From a checkpoint of a small mixture-of-experts model trained on Wikipedia: width 320, 256 SwiGLU neurons an expert.
Below are experts of layer 7 (counted from 0) of a mixture-of-experts language model. Rows are named router (the router's row for the expert) and show model dimensions 0-79. Each number is 500 + 50 x the weight over its row's rms, rounded and kept within 0 to 999. Numbers have three digits each.
After each expert's rows: "mostly gets" lists some tokens that are sent to it at least half of the time. This comes from a sample of Wikipedia text that the model never trained on.

# expert 21
router:493385457487530616502493468555567593524492520427507511469579517537456520472536588634523517461546538461485403533548400515514483462492467544437477521526525571546513493497520457602502529441507459519635483510521501570422530336458482571520460525
mostly gets: " its", " their", " his", " His", " Dr", " Women"

# expert 42
router:481503433458484637473503461412521602510494477455525526483572523565449511488477542489557519468560601416480419548480389497539452507503485470533521478468486577518538493520445478602521505454528437527530462463547509585484512366454475547485543482
mostly gets: " ", " re", " part"

# expert 37
router:511458490470436588481520463515602492559407514420509522562508496540464543501518559575558445466559581443388427565425432453491470500511490407430544424503502501566473566483503488555472436510470515446520494467498492552465539446437425540483467460
mostly gets: " Ar", " Gu", "g", " Am", " Bel", "ag"

# expert 44
router:503551456436503553525486477471468542508466503450480528504504427555419535488503561600502435480473608432463355555509412565528413456487496384526506383465469478465480513466477458612499536425484517494510484480501461525461507602495515548505505464
mostly gets: " C", " the", " The", " B", "The", " c"

# expert 1
router:521394435456460626465540413591508592508521455509505565441502448575457471494465604626513407497588545432439359598546393517558488531498494452448576496436510555543492524521501477514522497443494490527593489453484502569549494436516496549521449512
mostly gets: " list", " state", " win", " season", " game", " number"

# expert 18
router:543399444475503568515540533503523583524426463448503547534547413517397540510566478627555462457539553435497372475531423499499444488566501496476506472593498487578512557483505520551484459434476459557554480508575488586444546567549490512556547452
mostly gets: " f", " H", " h", " gr", " qu", " represent"

# expert 26
router:500428444461472563452453453530543496462430548477544535439620486543441453469482510570512512474528623486457373570539444484562460541480565451549508456568464485557486547520494509630523479505602483527504484505525456495488508501480465579520491502
mostly gets: " Mc", " Henry", " William", " Richard", " John", " Charles"

# expert 30
router:545401445476431535465484495554534527461465555447513522510500508539414487461521493523469413493524592430425316530501393516526426553464501511526532499572486532560507503509516491568514527490492503515522489509543516605483506424536447525522530509
mostly gets: " However", " At", ").", ");", ";", "."

# expert 3
router:512439516499468593495483442540585561504457481406535531470566460551428498464498582533530506484580588487477335610468438469547407545497484510522456509529492495496555477573471457612503512467509532554530508512527491601473566549514503578543455489
mostly gets: " R", " m", " w", " M", " J", " L"

# expert 4
router:503425509514456568490504414535562534536460501465503476501571591551460489512479541622546475464586539510503385536566371481512420507485524451541527454442447532525512477502528441580548516451524474487640423480526503597475482409410450512534385452
mostly gets: "\n", "==", " \"", "===", " ==", "″"

# expert 15
router:503409423438462549469515505605585535525449527400437476435582512527444491518479527556558487454554637379490377508502407500548418482512540470521531513504544549532510532494504443627494465457528456485510433531520465555435508502522491532478484426
mostly gets: " Th", "]", "'", "\"", "’", "”"

# expert 2
router:520415496556474512439458474551593611514465553456487595466565433517451499482488619550520450418515594438466408561502408503520514492487518477494523484518502485533585481495525458503579490436514502460600456503497472517501471496529432523517470414
mostly gets: "–", "/", " to", " Har", " down", "−"

# expert 20
router:520455462486491562451471465574606576489439533452544548460594564483437472452550536592488478513565617536478357538503465488530419532552539516505534494493479484522536464515494450627508521489536547483538529493540523635473450587536443596553445430
mostly gets: " South", " New", " John", " North", " West", " York"

# expert 35
router:521409412469507570527483491580543435515513514479441521470594524522428504496533525572503451494568540479448405530530398537582403481512462481504485533520515539517584483496477488468512461458553476524537535454430475554512500438455481570554578430
mostly gets: " con", " pro", " In", " ex", " Re", " Pro"

# expert 12
router:520452425464484577525536478543647543497477531481479534486573508556419558475538545620447453523583555412467404561506460548544459477473539453563491491520501468454527502462497492571533534507575493562561567472492500586512493591480473546580493444
mostly gets: " T", " O", " St", " p", " P", " st"

# expert 38
router:529388376472468532446477421572560533492478477418496558522481452541480490483507515615528486528553567515447413531471438467476425525455527489528536510411468497568587475508488462586554446451508415557517478478485530500458454562465512526519498412
mostly gets: " (", " me", " cl", " (1", " team", " (19"

# expert 32
router:548434427435507616455512438517571505571401504406506512502534494572431497435450615566506512511487573514452351539544411548633403503448496474494554437571473422517535506553495501529569500510445544497567516474487548559492477479480465531503517516
mostly gets: " Pri", " Bri", " Bro", " Bar", " Ri", " count"

# expert 11
router:552412472512481591485483467537522480532451453407512501479573548559484499459577561581520423497545602513474310538547457554512403480503458542502487558546499568570506479472516468549479526473504487510554498447529558555487549547452499511546494467
mostly gets: " Ma", " ma", " Mi", " Pa", " Sa", " Mar"

# expert 16
router:516444456465479594500520507531535507509468474436519584489524541566457458474549484619526455452515569460431437538571418500516464496449445444509511440547495475559542431516500433591516513437517542547517521503463491592418564508540492618446504500
mostly gets: " sp", " ch", " Ch", " tr", " Sp", " inter"

# expert 40
router:573406507461528614457461488543484521528456540435507518471615503580418550465550471583525453513531578489513426537552421538556516420482513518525526514448500507486462497496548455620542477465568474526527496569432500568428486486543431478490519465
mostly gets: " include", " where", " when", "able", " large", " like"

# expert 5
router:491479410442509549498495478531524548482477496447524570446600531475392507460558533599520417540551523460519382530474475483461442483507508462501513471538456545571552536497491457602548473382535475503528478485514482532506463433359493547544537479
mostly gets: "ru", "gre", " Ru", "fe", " Ke", " ca"

# expert 22
router:524457397466482600466489551468514537510479501447535536444564477531386498464545533574566481531571581470505287523546403473510433504525486454542481478470515498513515481521499456536495498456528556490572467477497481551460489593490473514483410470
mostly gets: " I", " U", "I", "V", " V", "U"

# expert 8
router:493351446461453587478483488525530576528416481453461523482603486583408499481471559558498425473571568489464365543496399517536485507489472513516487469469476488517530524504450472558563443387514521496553496481546516515476482413469453551548451503
mostly gets: "ities", " education", "ations", " services", "ology", " history"

# expert 43
router:508460517472514523496502441536530569526459527454496524534499483522448454446494579581497444477530528488473381558526469489512487514535534385539490467499503480543497545506479428580488470433540555472569423499485485485426544505481482508480495457
mostly gets: ")", "le", "]", "ice", "duc", "tri"

# expert 33
router:524435439495508589516489406493544500509446477446493589517550498503458432498521569486544469462574566482477370557532422488508492456528500400534534443461516514503561569514492494587532515442512493507604470509509526579499510575511508532473473444
mostly gets: " 19", " 3", " 5", " 6", " 9", " 7"

# expert 28
router:511429487496464516516533455523502487539478471383503524524588533524446475464466531652477499467526537465491430579572394508581380440485507484568482510492473517570492516480510534558521475474551520525551459478503466516450508468463491573534471429
mostly gets: " found", " appear", " own", " creat", " take", " open"

# expert 27
router:520461441531417567487541403562591545508514552427483587510574499506363500431497552556515511474533597450459397547484422466577438489541489506497535487548474447476536489499474428584520546483538501513583467554567445578495500450536510563550449488
mostly gets: "ć", "ich", "ń", "ch", "ford", "tt"

# expert 46
router:488404515456493563530506487534534483535473508447564551517564544537462474480492498545557505471491529461496415505525333468560414548445567493484483480516461555520544505538547492599536497465517449506573503518498533583413550513455445464562419421
mostly gets: " one", " home", " head", " free", " success", " pass"

# expert 41
router:540395475477463529456498491581560650528491446422549546497536483538458496450496545570541512500525502431436405549506446498512452530472458489493531469536463560534523535498527447513493494516481587521530500477528495528503511397445511554517392510
mostly gets: " on", " in", " after", " between", " at", " from"

# expert 10
router:510445533426481618475446434576554500509518559436475639452565444487371525503522620566540430537510489476434349497539419544518501527443505479498536459538505533506545468436457501538542444423517460500577519480552493567471495405567503551483483515
mostly gets: " He", " he", " Ro", " se", "com", " do"

# expert 13
router:468374471477458605546479429609507520525452513462578495463585512573452534439540537515459477471506601437494437526543404510572505526448467468532477498508493539536509478463434453578499511452466500496589499529506500548445561431516483548553451451
mostly gets: " football", " career", " million", " design", "000", "0,000"

# expert 17
router:512454480498495556564463489621517498457489541488469579439547431544463560488500484621517456470517608420493348626480467472508457487463502487531532545486470551511511534501471458547497493401525587536577483491514482568504545497448508541525444430
mostly gets: " Co", " Paris", "co", " London", "ina", " Florida"

# expert 47
router:599421389434486573423467523494547509479445541468498520487542480520478541566494545610562472484620534476485404543557352517516464521472481475556534442592439547539482520553473447606494534452562505485532511535499550593455546508456464490537469536
mostly gets: " Wal", " Star", "mar", "ban", " their", " his"

# expert 45
router:525417421504481540518442416461521515540450477522481530471502456495470484468519567609538501469553579370474363482493377540511531469527432439448482453602533510548514478489454466548470465501527524516556554475501476573486548430473518492515518495
mostly gets: " since", " All", " First", "f", "st", " Championship"

# expert 7
router:487479525442452538508464451621538496560439545493477557476503468551491529466455578605454451472540602468449374501567478486551455534491510488493526562645474439604449520472562505558505521414499572490619498481518519574448527463483447515533498475
mostly gets: " a", " A", " de", " b", " So", " mo"

# expert 25
router:545424446423527638515506416523534552476429495500432518474518465487437514441518538620490472482536547438520388513573415513603469499509522507509530490490461520569563521519485503517562523473470593511576464450594491555452498491434509582581477478
mostly gets: " S", " University", " College", " School", " Club", " Museum"

# expert 19
router:577386467440446581496433523608498475511482546373497482506578457585404525454555506559509487515562546444476433550506432445522445498482389424460456442520483534538512477473514528544507522489506526481518483479451498595455530458487477557535488461
mostly gets: " has", " have", " used", " made", " known", " 2014"

# expert 14
router:519415467417477609489469489498530557479449495444509496476570538527423464515569527590495443479553597468496455511546457478530499483522499445488507408548461563549508459537483476519517528451561517568633490500496525635576499465491478540480438483
mostly gets: " co", " di", " pre", " first", " new", " Di"

# expert 9
router:494411518491502603470460510574533544500445480463486578558554505554464499487484573654532421529550593520480403521519416522548463444479509451479513517410487510559563539477522485545534510436507517495435479460556517578458497413479451478571452466
mostly gets: " and", "),", ",", " or", " but", " &"

# expert 39
router:546392474494464625467492487508609499510438498385531523468593492535411473523519560555511495478553576503480387567463489529524490485493474454488498507532497537561520517525478492556529507486502465504554486485508504556498519618429489555499479430
mostly gets: " E", "£", "†", " 100", " 22", " 12"

# expert 36
router:525440479489484588501485514584594427438404478481498503527536517576503425486494532615501466440531656473460465487519472450511481428514438502468472462360492558502488487546539455571542509419558514552525434465547528544501519499495508556521506518
mostly gets: " was", " an", " is", " were", " be", " are"

# expert 31
router:531381520502464601506482485597585532439477529470533597459586460511414529486538537582549455506537618451502283489497455528549485450437540461505506568568477486575465491509493500525513471510543542519556491499550511647450541516514486525463480503
mostly gets: " Bo", " Ho", " Lo", " Ha", " lo", " bo"

# expert 6
router:481415430465466586486502414535572496469444508455510466452552448542481471458493514536527445494566575445502381493496425499584477501487488421539465480605509486538475427500550507631502495440464458496623528481554441568465485519469471556501522492
mostly gets: " Cor", "vol", " Country", "present", " Mont", " out"

# expert 23
router:508443417473536531490524505619542493538457542442522524499549515528454466458508501575541470485573591513500391519495445498560429453499498364506571474485461556588523514465485472523510505464497506478629441494481554579412525589442456532543476430
mostly gets: " No", " Li", " Le", " Du", " Ru", " bi"

# expert 34
router:484361456478477559476499474553526519520421474521485505490543498550432490481471462531521468484585549541479381517615399556555492413588447486545515427513469515473543459432471521504526521451538428501517520486476458543464496515452465489462488444
mostly gets: " Al", " Col", " El", " Christ", " Nor", " Air"

# expert 0
router:502385467510473538455529433545561506517422505409527530469563440540466496497474530579493509529600610448489344531481389497516434456579544478520533463434470465541505440537489488555506549541556496468440491501544521563463475538460487513498548464
mostly gets: " =", ");", " And", "=", ":", " /"

# expert 29
router:512439495419447621490453496529558527542416545528500537530519484513452517441475539560499470484560595490537369582518416452582466490452461463507450501523444557510586463513482473602505526375539510521547472460509508563512523470480457554525430498
mostly gets: " American", " German", " France", " French", " British", " English"

# expert 24
router:567422431438522586442505461584599578492458544433491534509591476592448564476482550634516482431555548494470410578476399469537453533498481515477540510447524449568527531499514480583542496491504488496597509523495524544439482558443504555504468423
mostly gets: " N", " Ne", "o", "n", " before", "e"